From a checkpoint of a small mixture-of-experts model trained on Wikipedia.
Size: 8 layers, width 96, 8.18M parameters.
Experts: 64 experts in each of 8 layers, 64 ReLU neurons an expert, 4 picks a token, a softmax router.
Training: a variant of Adam for the experts, 241M tokens, 6398 steps.
Below are experts of layer 3 (counted from 0) of a mixture-of-experts language model. Rows are named router (the router's row for the expert), up (a neuron's input weights, with its number) and show model dimensions 0-95. Each number is 500 + 50 x the weight over its row's rms, rounded and kept within 0 to 999. Numbers have three digits each.
After each expert's rows: "gets" lists some tokens that make up at least twice as much of what it gets as of all text; "mostly gets" lists some tokens that are sent to it at least half of the time. This comes from a sample of Wikipedia text that the model never trained on. Tokens count by the router's weight.

# expert 16
router:555528479387461502504429516557540499497428545552529518428451509503504540525463518524472541471447488524426480485516528536444443568563472502431536536438454495602500537502425450436350482451405600465506444467469504533458589481546535501482448420582485530445421514437383571495522490437492482502
up0:530490495462456556481550545432558433498484487488490549504501450468483474583420500538454545558483459590469546567504499564514561475490499494433405477446384479535500455543503465361498469523590522579484562544497486516533377513473431387566507443522489559505425458508531478527494546591582506577
up1:456467481449534441461477466451470504402546461589456467514511470553499492450429487496415531531485501517523444523425598485523443500505442521440408486420427475543490555430499487604558530563457540485520533366534463447491546449499507451570501548483521508462479493413474543566415493557611403435
up2:469565403477536538543474505509581535364574595471544519485455423480467483468491547547443476505425475550478443481461472498494475551521442494460474537543560504489553501499538591492570433536483551476442464501569504513472547459503489503540467429397412473515443593358436569448538465559476567460
gets: " |", "an", "o", "el", " P", "P"
mostly gets: " Angeles", " Pe", " GK", " Place", " FW", "sp"

# expert 44
router:546579570474564577471515535437521523564607395463465507533535517475516564562521524574547560573518566469527485528394503526411568486466531529514558497577472502537594433505426500490464434494504412439499460462590570557481497497504525479484527514521463562534553475501367579555484428499458477529
up0:483542505418440485500443480475553424490480465590518529518560460539409520462502483595520479513467491417533544463491495498470583611451541544411525525505474554573509533519478428589493533537524656420509436503508499480449582454511497465453534449512442545498581514432516584577509440458561566555
up1:549451490544511337573479446477397546477521511420485376474452480581509506570507484514515557490454508525450532484482463546585496483495432501419541585495402479560439475488588485549528557476597493475517447449480495505579445519398497529442465493522462518498450437511467459495529436500502390481
up2:507530548492551519571449541474475485505583520417521419514465470501457426447519492485492535544482481398585476487489418587418401500478496530484528484562503480579596495478489556521414402550434483460474494485420557478525534520501451535543487607516562419395454624536502549497589520498498464494
gets: " the", " a", " his", " an", "s", " it"
mostly gets: " his", " it", " her", " an", " its", " their"

# expert 43
router:490455551414518576496423489467516396556530487545561423507530573476535510438452514515480418498521478411433534558436426539401445462507509648444442497521560471455542542538512464527493525408504550492549467445395509540498549490504506438409464494597450544502527459521549496557439529516561470539
up0:475495482428490481531528546488474461479545502549503471456455471444471391552590460517495512542506496561527559397561423539466624417482470442489527551418536581514425545510572478527413575434554522525488415512501507450539508518489473541513495575539604488443498510492431569569567469498624464456
up1:552489521487489410432510537479512429496547528519435445523458520587478542432461501580420540523461489451568602577551437501528446448475510490527453505550404502488430506479478461571505434535501561539436482441508527598467497549552455592568507471493546544586509503385424494420600463539514432476
up2:495426549582478546504474472574527516480532521563476435496572529533530442481520483419486528577488450493411518558515540585500524463463570454565458462513428509533486418430419568540413474473446537454433467417487511528484537470459428381502491490506491583411568554525563467487457524364542540483
gets: "y", "ie", "le", "0", "s", "te"
mostly gets: " He", " My", "my", "te", " You", "y"

# expert 41
router:431555515537456540516391546433487537531567510505436491545481516506481499545416508506518574509533524467467490416508548458453582578518539507459530610552532433552441546591559549436566524518579473398503529491583487501553457493496558551443497451569490509423513480447525572592433446567419552473
up2:501467502457420376422446524531452572427411555532449527547502449543528434565483474501474472521450498488523442472551486407504542398442531545409522594411423560506432534457451482559531485536469529463586467477497554394464502521423481502571411516525517577434552505503463505474509510525515558471
up3:448503476490486453542416460492548526484422474400459441552444544546497453521531457421465538577501471463467487475596397412508471438476552516444457432489565443497485471423508508605431439495486569421585524460503521512391492490488473478429497528558518436576502441457444458497460495567590426525
up4:487566437473516517433542438474528468487431517429446384547500605513424431547407485472461425587472486490420592547488484480545411508453498370442436506520487449597449509491476429560479527519484476461545458447484581454516585559495452458499471559456504533539477501486403539513513521542486542483
gets: " that", " the", " one", "\n", " a", " two"
mostly gets: " one", " that", " two", " three", " four", " several"

# expert 12
router:552571404411468437518575491442490485436461577449411404421502429517507442501477422531462609497498506566453483521567513537477501520502506562515489546460469453475485475573481491466389476454413539493555405496544514556513511494443523481531572427550467442600569472564563550472500519462552490560
up0:461466574536440536495482421478561477475552508495441514456483471423541419654511500548496429493443477531512468516539497549560531487619588460494518531450529493483544599536472480549448496521488507553396510476476555378568467530552438615547533434422444483417497539526511536556487543512449490519
up1:515468430414556578522421515523477571479428469588472399525501433455479446457483473457508559531494473559566458445483441580472523456526447529470433596544469485613532426495547570572445437583465486513538489508581476441470554446467464502468484632509546464485466552461509523552485509561512580516
up2:433484463502549489441522485541537566471429515434495507525496515454583515484515481480470553585510453586468551513449464498488504576444441452432456476553390351504493591532463520441385438582467568540486481438488549454532494493444493636527483500497417532445564547467432524508501493509478411494
gets: "f", "p", "h", "d", "w", "m"
mostly gets: "d", "f", "w", "p", "gr", " H"

# expert 55
router:457566510533589465458448481462479453482476540429484506451525489422462522589512537418600487491538531476501496534526510550428576477493527581451501399526583517539567445426415577416475584493525451394541516499548467463442573494400533610542508483556460509459524484525521496616507488500474452489
up2:525466426497479524544391585473581543522559542534570456492474431481507443456542358415504454496502483431480547493391485473411448517528520467515471495475429499503555523505514482492517512463582479525544470537560472528565553537446481568582398501461495486488536512544538504365544489416593555553
up3:541414531518339489591474528601534538477490580537526512539476469545456450452523520512528554542486474559458452557525380502512557571501486517487488474495555581550538503479525505519503576531561571474579375469505508575600534483520477525559473475444525478419540541526509564535595533478470562563
up4:504568495447485615400505538513406459471489579571455517596518556521509471532503403514489485548513457537496565557520533491583490526551451556532522514531575487463523431552452607545530506415447557437537541415506552477582503500442470493554449432497508434483598468426406585509488493472490476460
gets: " and", " to", " the", ",", " or", " for"
mostly gets: " and", " to", " or", " To", " they", " would"

# expert 1
router:493556533537378511462525432478458502543487457491577481502610478451512590421530484542480477561484498482492492488470566563480498558503461454575436540349424496458382512517511377484510522528572387518559570505489515462495475488541563573518474448484515529431535556538477534562536462484424543472
up0:553503506475520523625466508354423484521479516454509592548509436450459546461381461560438521562492436507419574508493483477488484544494581447540455530457442514535458457498425502540485500525555520488497555548438563524523560494578560502455543570545499468494447507465458465659491599501494474482
up1:511565534478522443435466358521528446497527478525522400427487473509491515515507463509490429615523481509491544479533568547474487482541410506495461524431404495432481494544573577516544523443574441480462519515574602454468561490509445525523398456431523546561544561551511458534435444465506379543
up2:509480488411459464498523415491441395469521497434476451456523554527444490573516483584495482493524491471428564515571495458522460452430479595461427526554555532464482571507507489553500478398474500599484480508527536577399525467459456463564492483498477462387497546499564463465396345501535451476
gets: "0", "5", "9", "8", "4", "6"
mostly gets: "5", "6", "8", "7", "4", "0"

# expert 30
router:416412496527511494426549471560487495452512422535582453401553482509525506540513446520433453518468516605606494562530497505457441486509616464564519478469514571533477491506545506455636458465518502519486492468475628521485506520495519543550533550445490497397510472465489400512493512518653462512
up0:454482467391526478371480512522478459512661579494559454493513493512478478495525444518445531509499463406524471507471506419430529545425573468493579524533477421566503415517529545474542517346501469455457430440514491548502506521518468524456528588493444502504500543422495466526452432594481489444
up1:421460450394512534491460506518501504477491597418536499452580495533504528512509482513472508573470480539568520528564508522476447453472580526551489533451581484650591548474521591486554365525553512550544482450560521558429571564524481469516480454493545464524522542510563477475471445565501361501
up2:318553575552528482462518496522526428397420541510478492527478503579488498479601484525456509568476469597570549456534504536493457480543535489548505609559544441477397473522554530498415488541520559488476476508495468533568531463454498541478457465454535533404629483454588490534521477489506511479
gets: "on", "er", "e", "or", "es", "o"
mostly gets: "ores", "on", "alls", "ros", "ul", "ains"

# expert 61
router:495508485558637447575446434564416495550598528452454511495447523478514539475418553560491472629546503465537514497443451555580561560505461477454454422558567494486521526469483499468455555491530423542431474489581465486495452472509488482529430487521536453376510550548431525544417515418445493480
up0:499583521427498590463498591496550554475570420451523435476491481508453491469499510509405606561480459520439587515512521504551493415533397495464629434517594544564515596538504617506491531481483541531444601504486483498479467565530499513503459463443530499506557456516509457440546480403549494529
up1:508424534529527542571387497532570469450463442463573556506505472467402468393502500540459481623481493525527503536525504527550495557544546521434413496548528426527494422522465532437449560482516516500432452450539614499493586491521470435591462563450495479513389516443574573509460493570518472470
up2:469493493590456568445505605481533443464544494546518495555580514549559488589539476563463527591477447479468544471474446521435506457421552475577464439446453508505503553532491511508473521452483487495517487382422482463524593630422478529437361473534496522471520449517481473495472487589447427432
gets: " ", "–", " |", ".", " –", "-"
mostly gets: " film", "–", "|---|---|---|---|---|", " Times", " Best", " Los"

# expert 11
router:481411448539480542579478469537451457451495439574541487549488527585474522493488413442461413511491504478560535449446462521462517414461499504555499475491567531547453479545452508565602589485579573419510431507484470434326529491504550482469527510455487504502464550442561459450553521527624513525
up2:585437589547542518556541499487432506434491467505512410460556498490546464440480439580470434518496468436480527486440457500474517613532538445438442575564463493584538552481339553468473466461452561476447476523529402447515474493512480532461505556502533514573441513509457585504540520603471416499
up3:441585484470453525458542573524457508459561494537553552491502479466434484568413451386480460593533486534485571587523498512568448484477453474547502494481364564593555512499518518514520462387503451462536553437566478494595472535501462486539444558465555480526507433500517518496528483344507460451
up4:496550464525550598580523532476562491512418427432558474464440456465509495556466454488457486525431503521552460482495482408607477511529442446491526402480433517490488517476546548502460414521568564500456617477541448461506488508535490445426465514474565431490466586542575526485433527538426357442
gets: "at", "al", "y", "ar", "i", "a"
mostly gets: "ud", "yn", "iro", "rik", "í", "ak"

# expert 60
router:442541511606412502569473530497502538500497541470542486474518521544583517529420529456498472478515474451439526437462555592520559560564430492459519525453493495458554370444508469444491542505471510518595509550487405553529394424451462425532475529408582417499448484419472599551491488521500511570
up0:461472404422493489496470544476509562468524422422501524567500508464520524498501458411488525518425491549519481513513521474527506489407465582478530637422527403479654511490558521551555477423440566515545449478554514409528472550450475479563504569558518518529516491426495502551558466527472587398
up1:504448557538571569514409512550550556512539539562521486506444519518508499548490491408443426490407449528469626416544531478547457559527565547586548613420574469459493496455540441592587452510429428443523482460441520526447451514520483480537436398464489526484568507536508497492504524457520475550
up2:453400572389477501469421450554503509526531625463497529464442572488580462533508478558518488526496502493547577554439562502497568424518545473508465567451590543505523498551548438561497559557519520451501506412465490495468502546463453473469456472494523568453592584564501436423521466432477532624
gets: "–", "th", "0", " P", "/", "ct"
mostly gets: " March", " took", " Central", " take", " MPC", " Summer"

# expert 28
router:497570511514562495496527467495500461515415500501529452480489440611531493437435357551466548508414491491393450453437544464507540471453458537488528548421528554471473497482467414493445411513453653427496389505497471542552496466547541463396518448540498529497498521587508547443450529450487474486
up0:599592533499523534571513420418506556422427522493616540467600496490536483492494499477482490495455489467513504393527513564362484451497400394405461559547522483511548550401543489497487578524481479543492495523525557446502467486497503477447515561480536461480594452494479425564479508406497483512
up1:424580501501554447467517446563570525479553610509434454535519514502471539437409441542521429471444489487519459438423504535446546506426403492469483391532470534556510544599414490510445577458549493565503460440425535524471517489425483456522477498496530531474434542489568503545558453405574529583
up2:560544491563489596481473573466587539490517496493424443499522526408503505469508480468485490489471498553525491487494510443452415519470421603469458429538549519497507522531510497416559503438558543461486513498441508388425419489468512402562456486461466343558612542558548497560488459522564578503
gets: "k", "en", "i", "n", "b", "d"
mostly gets: "ić", "ini", "idae", "ski", "ington", "ć"

# expert 25
router:541503460490450510515486553453453614580492472461536582569421469494483509454502574501505523503495509457549513419561534547439539594537457494521427455489476572509597482466595481514555505521547469504529670469430482517522504441501509397524364491553492483488539527504506570540479468421441576481
up0:486523485455496534470468519554413453483514523571419486525418468623516493533468454516493492512479462532512539614528446524480541508502538436525547403544598481486465453461510469592494403613491560422509634425374499455479516489447471527469535534555579469514436515552527528535489515476457543565
up1:446352473464518542549479468558487576543404467515470497526459511520555496421466456439468460512461377510443547417468493426474542554470589512516372445431480594469571525600471520587496407470485458503466479467469489591461534550549521420544475441510541467497445484514492512509498452473480502514
up2:480572568513463502509484504473548497531472478466548466569484519446538427530503478515493550470500453525497460505527522420445447530364543575519452534461629531471539552471460594448417479548438504578518559469497492442504531591504512629499513515385461560502442565413451508550507426607522492474
gets: "9", " August", " May", " October", " July", " March"
mostly gets: " September", " August", " January", " October", " Mar", " March"